Experts of a small language model: a shared expert of 384 neurons.
Below are experts of layer 2 (counted from 0) of a mixture-of-experts language model. Rows are named router (the router's row for the expert), gate (a neuron's input weights, with its number), up (a neuron's input weights, with its number), down (a neuron's output weights, with its number) and show model dimensions 384-511. Each number is 500 + 40 x the weight over its row's rms, rounded and kept within 0 to 999. Numbers have three digits each.
After each expert's rows: a language model's description of what the expert responds to. This comes from a sample of Wikipedia text that the model never trained on.

# expert 20
router:514482546450471526449461447552509509574492499444540437431474451541511491491498463504488544442602444511543523555513468476470440491495549528497417478511473554536513511543464492469467411541470419454457465551474494515456536516481472532472518526520500490537540470457505488563578463558457531554489564523480469557475499542514429497457552510501502447506491439495525501489499482455515439546456
gate0:483580535525486495510454506494510431461458500468441534526512533465559523591554469538443450508500503526540501434521442515450511460489511487550497520540516604594581502400513512522548510583497439495484519479498529491474482428500498470495551509498461523491433451487519520494465508486481481507479498566508528431474575510511458436542494424519488529530530513489448584513521444528497503524601
up0:538490460429497501503527497432469478493432544488551481531453486451477526539497574497526539505494518512507479518505541518533466443534467497496528438539483511521493414484510467571474527502551499467534502535573521532485544502449512487380508512489493479489544453501523512546519468492543537489575507539465517463544465538539488496490544437494539486555445569471516480541482534496491498478508
down0:476525493464490525535542558556472564535532469531525470534493485486512444545474455450534478541474539538506506475550493519445513486536520503530478535550497499416441488477450545504452474543468532509466431563419495411458508485593494520542511516529455483457483500508531503420516482419408434450515538499499472540512476479534579490545532564488431501518503540503492519520578528494515506464484
gate1:502538523497534513443561496491444497448494464542537504545500409474538525578458533436469473513522517450512544528486539428462493511461502462510470574509525471477456471512587528468513402496549555450504505588458543504523526470597467479537514536488517444563515492471583519470468408536503523519556521498495561559511510484421536443423476444492517518487567500484517546510503534522489451457439
up1:470517489473521481546441499552505490492522509513494451488515504495422483395508546553532539614493551488529483519447460548540549517547469538510529455462381577484539530493515534490527504429437503536403501433489450547473485569378440472501515554543455527485539534420517468495509501445460462479481543512464505469476539521495533461523540500472527496469471488507516515485485420448482463516539
down1:461535523454526568607489493513480546539438466536496460526484531473537560497556492492510500510472535552507449512535566557441497522581528461562562499510556545495481460473460537467509504455589489394483535498509553553519464456429487565451544473494516473490468452484453496527527538533469473445492471575534514512459474507496568439525457518629451555505563459512523496440511503452526541485478
Digits inside long numbers in tables and years, the heading word Background, and score words like by, two, –.

# expert 19
router:486445509435473526448460425465488494552479505464499469467478455610525485483490452469486541464593427528512535546456509471419459436488569445475410515537507555491467459501519518490513458536501479437500457513455525575483533483457461506473515523472488469496583505484498481564580464470465478577463544538483467522475456491560431510420548483498452450511512417466516454470490484478527505471470
gate0:453496508495528476515519482502515520450458508514508470486449615531535491507586470479476495465523453413476474462521480427474489496499514569472458483417533467473522594521577516536504504555568478493518493521574456487496475508528453487389493548453545495537467560542493536578444469475463491497520466534475478519515482532468486475522528510473476506576501495536500517510432536533504499491500
up0:523474572492500535457591520512530447539565471512478495533523493549548518521517493507494488433530458537557539460497497588477451509531491489426493537516493470518519480514511464535494491513482569463462491411478555416411505518539483472516505506539473517537500554472474480517501478460489460502478567512509469473469518518507513541520506582558518465552495416534528436516476516489489512477501
down0:505498448489560463536457496531546496549448490532478506500530547504476534532483513522505575592496529569488525523533579586552567462505523483514424481501418523503570507465450420463542520470518500501480532528527464524485571538534554500440478501507542542510579559469513472570471544517439532523556523530471514465562535483440559474499440478490429442527481453418416570531528518493474516545539
gate1:564445496510438460530444473576442440490459597449501468499516495495454504464472524515588530477557510411439585545504523509541529475479520453463527555415526553484558491488527439535528429500472511516493430481483521469465554524562482535529464513510536506550494512538478475508503515456540535495444531503547485547542511476460533549512470539496482443490451469553477459516455500417511441479477
up1:476413534537476454442496524522536539479476458533513449504486400568465464497457456525476521477487432416485542561502529481434532379498570523503420434473545465451479448431481530458535471482513525445532487524449593497545560540479504474490533470428564559521481553474569427523528550481525519569437509535566467509526466539512463467512522557468490487591495538504485522553550510460461478560484
down1:536531518476455516565520490490571458443552521429498533477444516456474541456479558449557449507497431490487502495517496516580517479522469484507506501532447524418516504545468506532443481424537520462519532497488482480458459452550518534491520459449497506541532592509481425576484597507540442430553496508470538443476483435455506468481513446448573491531542525538502431491477453580513490500519
Adjectives after articles or "very", mainly popular, public, common, early, main, often in music or album contexts.

# expert 11
router:504483544426488543466476423512468513507508492465540471505469464550527474441512423490445543456596444507443500487529516505471433518476567521472406481488512547532494489540502493430448446577522450511448430525519540556493522501502459558482511535473477511574549503516480484548569438547505523539489555471456475550450493431559486507443477484508524454517472471493523504471525415489503474562512
gate0:523426425468540471492470456477469482518464444461524443533525467470482512491475522434469452509557533491458489490446527409488497517517522493549517583405521462564531461519469520535519550538497548452477484529593542531463486501463554569502479512508452418474437394411482512538519524535510477470478475528486586501519586508491561571507448502531478529531442428491580498489528518449550532488561
up0:514515541499407516469479575509528591481475508528550537487443494566462420496504465472529531496446548501546466572529472521545500492444494529447499411508474558510521453497501457474450481508496497482497529445473513490544492498528495465541505480497553567472534542605455504458481521473430488508546538554526462504496479521520541384513481472477498418544590590516502469572487485428483448493476
down0:537477550485505513508396494471504574527486406515506590490496503460556513457537475602452538484428503526518472459444468515502509531554465531551459505549515483464490543557547537531476454470438512488500528491537460461502520577530492493536518487533511553502461585510543556568559505458463554492498527507488548547552468461512388474516580412565477516484402506514531450510519496491576500472451
gate1:465544508486531540441502458439498448450553515558482544375486420519513495437492466522453524479536523457544483524536510445465483451544456552545506433551529538549577562442517583449452511526422530439515491460479453510450567485520432442429514555518481545494489454464529546514437476468545520538506454494464533457464486515499517516458542528665431428505546445441567437488502530510505532493445
up1:560558502580540455424553482478463441471508574524477509416484481424526520454596445485467494448467485481535485530473509492514502468570493560507440463515481529575580524478522542473443520504415489479537492451438492517529509453488445432408503510446453539513518496481524511521418501512514467494428442478496532435458494493497514521515530474567512466461462560447501541548492526508488508446503
down1:468539389516543403423521537503472498428533549507510556447503459548502514544547434471566503465475465446457557527496495478519515492587477573393522490517470558545529470510471451471489480503512503413517518475470436479506487528512466509476470505468497563443516414493488487495431507541483432508501556505533531549481494498513487546511506452514460499568453491508563498544477476504478492570492
Word-initial pieces and modifiers right after "the" or "a", especially "civil" in legal contexts, and "Short", "Yellow", "legal".

# expert 22
router:494453525463473529448489424505437496578488532446567428454473454572539508469470465462478538454587458543534547533504471490463455491495557492507433484538469530502488454544497497471484423559459439457459451560507545538469502524469441528469525533496494474539548492478512501568572468563497515590489556493514450504468493489516434507488539480523486452492511410465503521470508489429527483514452
gate0:383484581473442453478472510538457522479502532415520523425488539467519421510515464427454581538539550508458558516507578483473546473514543438478483407508513524554455514467476466456484493563592533548511476502476518580495495482529494528537491473450539510482498511474516528573549462502458419496537503497466462502475575497505484528474474488486504447524584561443548508523511525463463468560507
up0:545527541531542476488489492460463503508479610522439435504532525468521422551443457514469492477517506516492469518537447435528525531513522429456541495512499556453536498506526460511518538440499474546450501496501537507480527459434456472522567487536464473460576459456495455543571475466553442499504552541543489468482532425529512533481492602593571451563476472473395535495495547510463526500577
down0:467513538500486498462587463533568475502470464452543439512511403534448544514482480493479508500545461577480540500525488468447440506448515500502504546454496508472470442450480505443502469502528543473500481492524478519522548546535513563548422511538566445529497479400495457538507599496507519490471530499498471541505507481475412489483503475539463515487400509467438418508499516490492484482518
gate1:536395518485499524474529422549458521501492527546545511565485503552457551551441513560528497465516434539476518541469526440428485533487560463485447489464533432424473555488470499479465470483486481567456510564507429484458568539530512446500547468496506460457491472487543555463418431549528441520499498515568533534484498480453432547455527564471447490510480525480467497549477513452477457551507
up1:409508461482476513437515462479548473543466531544531499516528432460445542508517513522478500487474561568491467489466454540586496568512447532509492519483487517526489495418475462444467525545481470465405569382498458539487492594516604457564474547528503469470485509474483537496539388407485398495549540503414508578531498532488504480433542497483534512546437512450457582550514533519521588490528
down1:531498521578446471512531458444467511494480504509490489477583526522457472429523454481462532511544457525498498467461501550503475494471523502426535526486572508544437463460450523470447484538505517468455522481401477487485486484528539547472434489512461450503539514539466547452570480508493541512558491512436495520532495525450450573466479379493485550407489469472445483531456518539537377476453
The article the, spaces and pipes in tables, commas after names, and status in Conservation status lines of species infoboxes.

# expert 3
router:491454529464474530455483432509429491578487525448567431457472457569535509472478454458474543456587455541536547535501468490470457487491553496513431480536480526502489451537498500470480436561458437455453451559509537532449502531468435520473541537504490482536544498479517493569576474562496509590485556491521455508466486487515436510480541479521494450483513408468504522471514496433529479503449
gate0:498464461487526478559515477470493462517433480468526494505468534513491486506454466444497464477542476477465547474499474532505451517522550512483484463445478485447463508573504526535493461503553507491558468440554458589443485471476523541483515523506434517495504502434520537484533467435473555512449492492453492585501566544534480495490517493458484511510460565477435452551541440475432588546478
up0:448545582540527514468504548525515500522512507518498519523510443464545464539515528530504505491523553490564455554576494545504512561504454544503520457480516482544564549548510469484554502522449492543466478479468447532541462518459536412517519462399470497471476552488476453505583556530529473478520517476462486398422414494460497475475475400458496477530487482481459512476464564534498468438545
down0:478539451495481526473498474572492505489474486481499483489489507467496561512533512526529523397510525547536435460513405520505514511460526535536553508426511466552485497579513488467459484466462490455511438494581533616412557489471472523489453519471552534503486469536506442502509488500482536528479523481540502502454474486516504520502510522539589626531471430530434490457472519529548524510540
gate1:573417525546509535505502532510526504544531511449511476443564507528502458506513591481538528512558491470507548501474427436526542453538453550471453459510520498472538567475507515550485436534556526483475436470568508500462445495523488521475486475489539555573479506499529494516568500457478556526599569541462479565512534548516487465425495477453521470479500475461522548574522432468514522504460
up1:528556506538521452545525470432472456459475472475521504442538514505515486511491602494476513507473488550432494475461476489466495478543498492519506464540441499548496544532473462507562513507514557503526567447434473541455508615475491597488545523538450422471532541459464545475511462520516533463443546442466549497478544489487436473516503544510479433482482509515490495537477475480518550500570
down1:520529406448510487573462518556525488518564562487424486523511477452529484497548515468546487548534519532527552489513479531520550586464483544516491434499503518410450513462490512553522541539497553552572469532443528421409560504544551442522507512472499466495512485536518514452459513539486560551433540494540499521550543573522574525614536465477563508455457494449526525469445566426397518467457
Digits inside years and dates, line breaks, and mid-word pieces of names, plus "brain" in biomedical prose.

# expert 4
router:490455526462477531454487431502434495585486529451568426457475454572539519462475461457472535456586456538535547525500469492468458497509556498508433482545470520508488456543488506468482436563454438453459449554507545537465509520465441532468536539503493477540537500478510505571577477565500515592489565497515458510466481494514433504470545484519486450481520405461502522474513492428532479513455
gate0:404516552473487540519442571465548542501568549441472528529508495498515467473439553559462464503512490428492474462497510461503531495478515579506508464474491499543501438520490418503511481491552484567524510509458509492546458446479481488523464419493587487485449501514520503542489477470480527517504479548510478382457579499465458480455480478483478488459556445421539482514492502517501497488485
up0:566493491501520438503547490587515451516466480551499420558480456525467474523491445503558496442500528588486498526516527488476454546538501510465522548469498516478446566449551614449485516512481492462535469492522477506454468558530528508432469533478494570534485498462521539505491504515469461495531484460555501540559450505469606512519502594521502513587460549593493438479498543482508505503549
down0:507412439509514463553487513523403436504497509592480472531514569455509462513459504475580464479569523517537477522549509480558471524502439536512501524477562500603517487524549551496502492513485466461547584447449521422472534523515538531461529512497479429489494500486472516460496480501511511471436540414500487445543500487569471491458576524487515441486523455470533513501518506526521491522483
gate1:511547467478507514615538572538518523589443523483507510504504506472489524524453464554425511565535473524517501553494474564440479471413461526489500445473458464468512476516511500545481528525465431405460515458532515455503499475527524471474482572513494475517461512531465473477545549464424554580517390489453500474517493419458488499493471541480476442518466429433532555519549523511474480467423
up1:518543491479475435428452548510534497454432467512515448495475498516482494462526414458548515484487501523435531481597538501516490490511520534517546520479517489509568544597482540405489541482445499538585450555495521493484401570510544490498543514514528510534499526503490546464470505542467508432525478508487526385544539541566507474524497485501563495473461503494479499473522522509553493509574
down1:475492506511492556520504455544434570454584474502512530473533501497531509494539559496401388553427543498504446575531504457427543532471465464508592498484534488476481496480520507575433488464477488477503567514474463520460493479531535561497486534489523468477468505499479539577463523499531540469394426548520503562440532427505457518429510474521458563476475454482446500462495511520503563449489
Clause-ending commas in narrative prose, plus from in name etymologies like derived from, and the, parentheses and quotes.

# expert 6
router:510458528481484532498455404557451486554477510439532445450479467540522517509498477489483531460557459555513526493485445461501504522496589476524433425468477553544462486562494536512496467528506449494500492516553511513497499534462413451521529496475493442549534451513514518548561447527511485582473574536502462521441559505490481495494506498507459424476516436460509519465459444483512483568451
gate0:489472470447507524489534566494502534475545483524500478544497516459556511486435478509464459587570454513507460532574603538489445536502510493508507412462481598484476527431529538494480466511526529554489483430529492502514546479511529483472557517475491609595456450526555502482475469516450530486518482447432537437494559500527542509487564433485541470523492523486548560525486488608507484509490
up0:524480493468465562453523517499542562472529454513538488543536534571501560466405531555496480604530439547501508466572553474503493500489530435487521423409458608519490500511535543450545468496482544523534510434533485455526513503533483491496541489454489577569454419459558571479536479526502449493484523469468518461461551478552511511517461497478535489509545476486484555536497507542444523486471
down0:540431536429518467513508529628513482464478553555491487472525527500552516500491466514541466531534522574497517542616567523505532526508471475443462529439486504408461487472543496487466457542470480517470502528542534452532536517489490438543486517504564611515537529499528562505540505508464532528490569472535455511596482493531534518493477515489520484502504525472542524559485559528531522469464
gate1:577453510519528509478516451547455521544567471490422456518504506557447518486545504482518558553484467476523480486533426475479508524487489531510438475492499485461477463547543450521491510425503497489530448466428596592482529481499470484569493493522516518531522506506557511486443485500454546472455454494518538451555553511449515505542476524411487481454495447419482444566438535559475464525471
up1:465511537515516533487492434517469549600521519530457459549424555470445498444528505468528438432481459452541505479565514490490537470509503544532506501489473486478488483550522494557513479470571430503563467485507598560526495483490469559487428457560458486499525494541588463528397518494487453487418418494577528550564574509503547446524523538442515512428564451478495525531514514527418525487531
down1:542470549494534464482495518457480470495515523489442497450571471482539524519515501474605475442501451508461509497501430570459511509469527495474552489517556465514563488492494509487519524439440487548466509579417450485477504486436499526488563498530451469561481523478525478468590512436479483552460564430597514550508437524509435492534506561509490470468554531456444520467471592473502488497545
The == opening Wikipedia section headings like ==History== or ==Club career==, plus to, modals can/may, and digits in tables.

# expert 10
router:491457530477475530449489431510431488584490526448570427455466455565533513468468461461473537456584456542542549533504473493472451493487556501511433480545469529504495456544497489472482423564454437456464449560506541534459510533466448520466534538503494479538538503478517504574573476565500518588486563491514454505471494490518442517478541473525487449488515409464506528467510495430530481522450
gate0:471469525513500506536539495457495488552553520483506510442501472485419521507519463537527557491538567514513518426609521496510525426452483572525514501516533542529477530477504513405461458514507534437533443486549449554422388466455497484500516575539488477501448481478566509440525541502499455582467466507457504524444479498561510515476443486466525515497479511531548460513468469468516560511523
up0:504526564503560499476481523522461562498443538380517530546461481535423526536429530494469462493493554535512468487546520538526520449478434469416517434442598419540504607559524489483525499485506487563536475561567440575491540563459559509518604540511587463544436602530443524435473499531495504465488470539557450530444488470500531466473504460527488486520514474579470505488472510475569504505508
down0:532535519502538503405522418588486405420525479479552443480490488493501515476476501497507507450482490571499561497531498494490456513520494533460489518537452525475524417455433518481528531484551532485495480462584528523452484519482474443546454408538503490502531504500492449455484516560504473519593471522479486527495488505534521471592465507452456496531477465530456501583616528507503523487509
gate1:450495464558567460586534521438401462437484485553444463481551506465577455558511507449503460497563487461489539491464528587524477425422507444489453506503498457501564502451518483487557521517451429503535521531483449484463514446437461495487554538608483475550554513450486504468438454511510498496493544452495493498507449485505486543501506539525461479484536416552481495541503499497425536548514
up1:501510494457447550418437512492535519531503489505597518476470473516461489466503475515533524582474531567484489511462528453472501562565534611558555454506532550513534478491487509512422479479539526515507450470493544526481487519528570487574497414408535427401488534570487459509523566520472515488572553429471498525515570507564512432505473492492491514484492536537468525443504465509531531510467
down1:471482490511397494520425548501507467426503475501487527455567514493447524501476473474519534483507534472573477511413540422440427483496454546500575528448498511497513527404527491465536459491482457496478484559534512524525456496505491587567522508465486522484540549481496492419556518499523508508464485495481418471435472505558448561590526543557426451491582535465485444478588480473558527476497
Blank space tokens in tables and list dashes, plus proper-name pieces like United States, West Berlin, Legislative Assembly, surname endings.

# expert 16
router:534490502445508529420496440502460455525493493493564411481515385552464511532446426492515531529555436510511555545553438516525475475486536436511467467561496519554502486513462573484407417496484398422506512508503531559431486540462418499527501545508487474547510506515489518556578501520469489533513529500535507450433495530491464483469515481522445471441533444491517494463517459391499504532432
gate0:460538556493555514500520532522495509551530536431482506489505438460439523548470472484540427542515490538548580470493530466446522519521542444462504506490506572537417458425387468445475513499502505519550517558518505499436535481430390479458508457500496543541484496507479499534488501601558515479526540583503543484471570508466516506553514487482455445443534513464510498477494446502476482512501
up0:564521507541533451421458496525488564543552492429504518466510525489441520461528466505462467534487588467568493447539508486493537460528509498497531531487427570488510473459424464454462493437503463593607501519450570525450481480461416443448539452487489539444474463559498485536450489508486507522517488561509542525470494467455572481524502538438426499462510535526448486472482484515454449558489
down0:521588472498546432473512529510506429517524443531490476512443495594467535500480514493499478561493452501538529503506485455449551474499455478477587520529573524489542439460451456534521494452419482475599467608459484489519504465519495502452533498520489599560427509539467544468477515533465474471525497474538438428426458471470559500516521424528431545465542475419532498498536483552442495459531
gate1:520503436474539512487540465512545400488535528504594498526512398574462532526429533532542528478496509446475499488487479538514479571508516491557420489547513506570539484487498527436486466556478500383485485518505429556448516498429467536502495514521490482497407446504412512562547484528474531563537492526445557484504468578501488456520486474519492519452480483591527507489523427427513577512491
up1:503505524497513495553498583433461540514484504511418484549528573432474485558527536524513504544481464518503453512549555476495585508473425531520506469519503459484520470488522523547436537500512526530499545501493543477495463470525593484497462494477513588436541556514527495441418494448493490383482483518488471537491547461472495502460578505438506471448446535445503505540499500515515502452486
down1:520530495463496468479477494537442500509480561472497510456447505517453495500501590524489429525488560477537531467467461500526546576504454493476435511430495531522490486490521470502497509493554581529453514480508496488520515549545489470499508506499430478451467512563532473512489471431540438494492515622489465575525461507548504500373479540562506470508601469420568515424542480527484421499537
Infobox headings like Scientific classification, Genus, species, Place of birth, plus month names May, June and institution words Hospital, College.

# expert 12
router:488457543431477512472474458524500490543522512445528477450481524518518481497488469507467555469628439535482524533525520486473489548506551523469466495548461565493460491510490475481478387535468450452493452540482522522468542509459439517483504548517447446542533479487470461574583471586497506568478542496513475531448499503514440498472571526453461455470486409430514486518469495404569491556462
gate0:529559528472525528507449558465549448498529522475505413506500509519505484539530548495474453462554454512453453533504542530464482517420498474518472506530437544480539540510504480575592502492497447520514413521484491441525493447535535505518470543484484514521565423453461517480495501487571479457470507538423449542518488502485426524481467487509467487396500506484504466477513557586445524449410
up0:483540582545485528507608461512432526520496534516504570427523556408482523583535494452456541505486585516500560513537409475469473552536456503452504512479503464512514469505472505466472469548490519523480523431438487507502535546480488579529459455513515525469464529509526542503519498524478477533480410491474542512510477473466516472490511450458496494527491505488426486470507507437563542447579
down0:521465510507478562515497543439536549505559486447516522550464506455587503493560488479464504547498529459456479479487469566532551475526515456542527521505497515507540552420456533539450510467459477488422499369460489483542456506498503430535443531438541496449514526480482433493487429445535468478502537494475549456483482614439504469465512538460577498508519525516437497467463519509552598511436
gate1:487496516443427473443501462487475510538531463493524458559487513487492562469483500525495565472514493549489538498526485566448526470507532500490442514469512459469407517471461492446464495505436493568440560453493578495529489517536506452483561564549486524487571531590454565529559534543470403552505525515515552511530471566473487505520580545453518459446460484482553459483469505483544560505461
up1:463530535527553519530497482527536469516498498485490531475472538527512452546515545471448472470482519465509494485477478517463451540537492520501521550581458537514498489517535501521507490498533545446564424476513415521505467518487510555495451495477509531467421500426548421510507452490549509536513449519469509553560511440493460539494435383455442546503522437524472574521557481539552478555533
down1:525452498567473457501542502507415441593508557555504558534410528519501572472567515493534467484476483453511466436569526515550495579465472497431538584499489501553483465487466504446498437519494473479504468372523591458528421488464480495460508412549432523516416508492449489535488492564483424476570535497421477479486554462534433521482461485554493464464443491510468507464509477418469473453513
Sentence-opening words after a period, especially However, also In, As, After, while, but, plus table pipes and line breaks.

# expert 2
router:499450503450508525455499441513457473530483540444564441465457495569558528463479480464490562431597458552529527533483497472449502492495571479481431503526481519476502464499497479462485418564499452465454441522499546526478512523485457525463536571466519476549526500493503518569546464594480501584487550505502461479448513467511446534472532493498476426484510439430504524454485486426522491509454
gate0:518540489454478364459486465555565476521447611439520480463509481433438513450427539487532509560513483591492535509558549427479570495524548547465537459506458514608520494509476472549511494488548433540448423524487574524496523439492488513560500489506423448517527557460498511527551555444493521500521503580467464547487554488530484476487469440517447491461525481523511491535449479527506437524481
up0:527520523489542449500532513509510520512393579461515506450448505502503511603373533501519496587531458524571592470544451458507493508544444592471490458458501523540573388558500510519490528452501463492539475484475511491564456396483520468498451472474503492526564517544470501495517544454536588475522510520505495506494507487472544494489476548492457474488593521513496505450520526502562473489410
down0:485501500471515488471510412518505552513538606511548445548559561501507507545390561532540457460457523501467549504528441497402557596479436523590461533483467524537564509525503475557578501551535469396476542470570512520520471510450551459515540483556438486499500536494538451558481476527465510552468482554357507502490488465491457499546484525494472467535503466529501476504438571484573410496495
gate1:401526512522519491463494539504554510426442559512566482543487510406480552496529506572471514518492493533540496511460561531510544537546472477440432482445503507502513508532506474525506505542448508554526408584428444484531524444449547463479562438488546512570497556520429514524424423553559536490465512525475512485560512443368537453501511519540535422470467490460468526507540496497438508464488
up1:552536562468475503544518532495515495524433381534467499551448528555474401442530517446568438493470546465491433529568504560471476440535523505482560532566478489493512434522540498404519551493556476553473572441570556537441421483500493528468485473502448480477480496484510545471519551542514465479573436540562515436442480457573467476499495527490516573501528545568522464526516536481522458549485
down1:631552497483548459502506486514497453478452472525500547533531526509525548524515490571483471519471565616497418502542526458581500520452518504507523524516483530468480515467499500556572547458481511592565557523467492517490480522489482532478489491485541441437527453427612536478534520492578456471566572505527498487486482475545446528468451442540518503478564529534480486504435469528445541448557
The opening = of a person-article title line after a table, plus sentence periods, plural s, and words like such, also, president.

# expert 0
router:459463552448491496479473400495437516545503481452538469452499483542533497482472461460477538484615460545500557522500477489449463491487562475519433494537484514489472477531488470486483448578463417452475444544498504538454528540478443513426511538518494459553554510498502485570569440550483484566502540470517474544458485525523427509486551487509489468492510437476478508492482469421531470498447
gate0:561498383495504478531445463463538496449487504550506594465532425489482548563518497404497555447518499564476470438536406471510478491550514486495521503410519488503580454533504465420502513521449578471534511479486408520502496465480491522518515577492418476523479433478488548452532532452583466411533518515476513540547525494546497467466463507576503480525514500508517572469448488439543521527487
up0:482474542493498556471506521489430464426470445432529557490483431520472554465522497553487514471508513469546506477466523514509499418535485503540500556535509518527541473495572527462563432463478472469508565557457416456468452404460512422452516488470558475514562482531586553490428503522546545529430497462488524486402500426415517539464517463535451491479429495536561515527513462518446511518479
down0:538498510435467460572471488496438545525496521574435446496507484489472505580502484455467558478539522443550493502554461526538515496493536480482531504539512555504494477488476559516504473439455455448498519492538555488506461462500529509460498582527457471543506535465568575438486450542475518525471541422586473526445481509515533497481497535469543495438524528461490453494518482559442522460515
gate1:470527475469449471455427509469485509465472420487556444510526520478531459521470505516466509445494503467547534546446477565483548449547498559462487414540452484402468444484487542471483490599460492529487467572495535507512496485523481502469435515437586478488531468532529482585587438541488494507490508497564471512505504486522447438513550525537505449544517531503529535525553487501524515482514
up1:527477492498547472470445537449549478514453431497487409488446410558475495452539527501559481558524519474539480537498521491515503521539558503603484517542490478439505523505444495516535511512493567495501485484497490505561478518518453450456446488496543507524573549549568503439431566506524504463516456452521470403495397483541446546541643463518442528433520469462564530408481549543452494443531
down1:438568455476469459458433485561519458517485504502483526491527446488516548477540464516459478519471568524486525405540504521461485457440461465582435472513465426534464486504566519461487549480478499514581560449482394524448485514437498455497557454471586530551502499492489519406504493528534508489437507483508531466472481481508456424538427554566546538478429491505475534483520494481461497453542
Mid-word syllables of foreign names and places plus heading words like Gallery or career, as in Or-mo-ž, Dyna-mo, Lan-ca-shire.

# expert 9
router:495452529462473531451488427518437500579483523446569428454475453566536504469470457456477540451592458538533552527503473491461455498497556498509431480534469525504490458539494498471483425563457441455461452560508540539463506526464436527472537537499491475540546495476513506567569476567496517590488559494518454510464493498517437520482542482518481450490517409465503521471500488429531484515455
gate0:565549500521524503537525512444488501536507488465467480469548444476561470556450515446544459471515495505496538533481500568493462504436525507528489506521500545563466484463515537471389487486484462411439523505492422454456483560507550452465540549561463500512553516510410403511517438521518440493434509522492490424477527516510467518518507503503458487513547440550467419521505500489468466530491
up0:550541497494480468518444439529487510501524553466526535538445443474514517494445554502502507523463525452544523492552458447435471536375510531486457488566498577518509504418516560529492487446535455487507528491490429550517541511522495478469520491580549496501434566505531452504556475485489464469446511551545467492498549454536568504498509456441479484560469488476502475477489502558569457507513
down0:527550496524446498464405542458444461524433489491475526514602531532511540499579514454545521495501543401520468544510575527543492492550523505493462530558485533471500513462531475535465523474489484528507509578552501562523481499517447524514570449467456522493536537519562438477466523510580512531477507586483585524516414489512518453498498481470564476530491512539577549448459490515552483507518
gate1:516487512425463445516461489428435559505489375472586517567549559526547503491487538460484516476528498523541454424506518504466508476483477498574505532449568540475447443493483432468569461535512490537492518489485464507528562401499482520525471502613487515474547468553475502519517509570433469468505527503501469480490556518518493509523490481448478554532511494487529544485528504514582469536560
up1:496533492513525501558579525480395559449511545532429490554536520510513518490486546565515539516516465477552539498439594518494492428498458410498515480506567487550515486497501452457582502524466534521474528474521500511461573552422552502525488568510525483469429465482418488513497579500504467529486522481571441499452464491433443502514478477462472510482532534525584519552441458441410488448547
down1:487492530501453579533460549488513516516507420502549532618446500466538461455448477535553496548465519493503411510481492454490415463460521479456479493473486516513491485517412452524502467447502547554527525491532478471492455503548502520526484507433495392469499480504527499541544532522447541419508558530561518477491480536455545517514529560547479481539529489529525488493511483539548404505489
Bare space tokens before numbers in dates, lists and tables, such as born 1947 or helixes 3, 5.

# expert 14
router:509485511445494527463483433539477503558495495445551430473493449531536490453468462473505526461597439509557544531465481494471438489472571516520422470496501507520499489554498534470472402545441458472471433557503570518446512532457434516435519530493483467533503473479497501559563495567492473569504568459500462512470518492495486513459530500535466428470486443460473497481490497431514484493450
gate0:486561461461519463473525505504506553523399494468468568497502536477524534561551486452419526511503409448476522497488506473433546490464504431534573446426535502492543482496471491443520507487491422481553472558520536561480582572523389550432520484536514555529450515522468533471518469548529472473451535542489531453490444454497507496514489539523502545511416486527466463524436554426494396511520
up0:538542515501429421496451512420511486559442493432451542470567570467538486516540576470498555511499526519502511489491542514476528503430456530564503497470554530487569420469381473466503547508490414428559488537547484491459456530457493434496579476536484541496506472515460524524497493521543479468542458540482496469516511462512504521502507577501526527475432504532422507542492542468443459565471
down0:456510442502456571464458437455444491505512499457543467531489516532537560486458477519443487491497507518516528533496508478480541511508465455524560533498496510510539511544626464470562532598499484466483513493509480451453463533502460516478570511498471472522566485508513465539467491423510512546449513504542475586538474495500577559446483450471567514487491486560462511483552514490481521474517
gate1:476570512461470552468474506503469508523460484478512473478503484549450557449550442517443508501552494565504441498507478519477447541561485584539434399556443514484435469487511534445436465503535467494444463525471485467474501498493483449545518489472487437400548506510510475484567532538491503493591491475516483502435552461458524540520479458517479518484524484459428443479464466525494535580433
up1:498536499516499517489480536462503492495458455538548527477515565500491564536512536418506493556495453545449502463560586587476555537486502585540488418516561512556491485534498514533457474420439547464492513508484539512527452455436477422489557540503490474466528559565384487508489521539473513533507506504593489500448566502437513551557575443431398562498503520495492410524467496436504541486468
down1:624486474499521427480528561427498465518447506464509540625494531449484531520527460540485518514488573485504444494517536425517555479439522515472511501444508484527478491451607485475444459533570478485527577515534542514459455483529486447500487428464477482517494532549459488477504435414548546452533490500549504530506570483458552470479509516450489496489547516498556513531505506432577510485504
The word bus and transport terms like railway, route, station in transit sections, plus assorted pieces like it, Jr, park.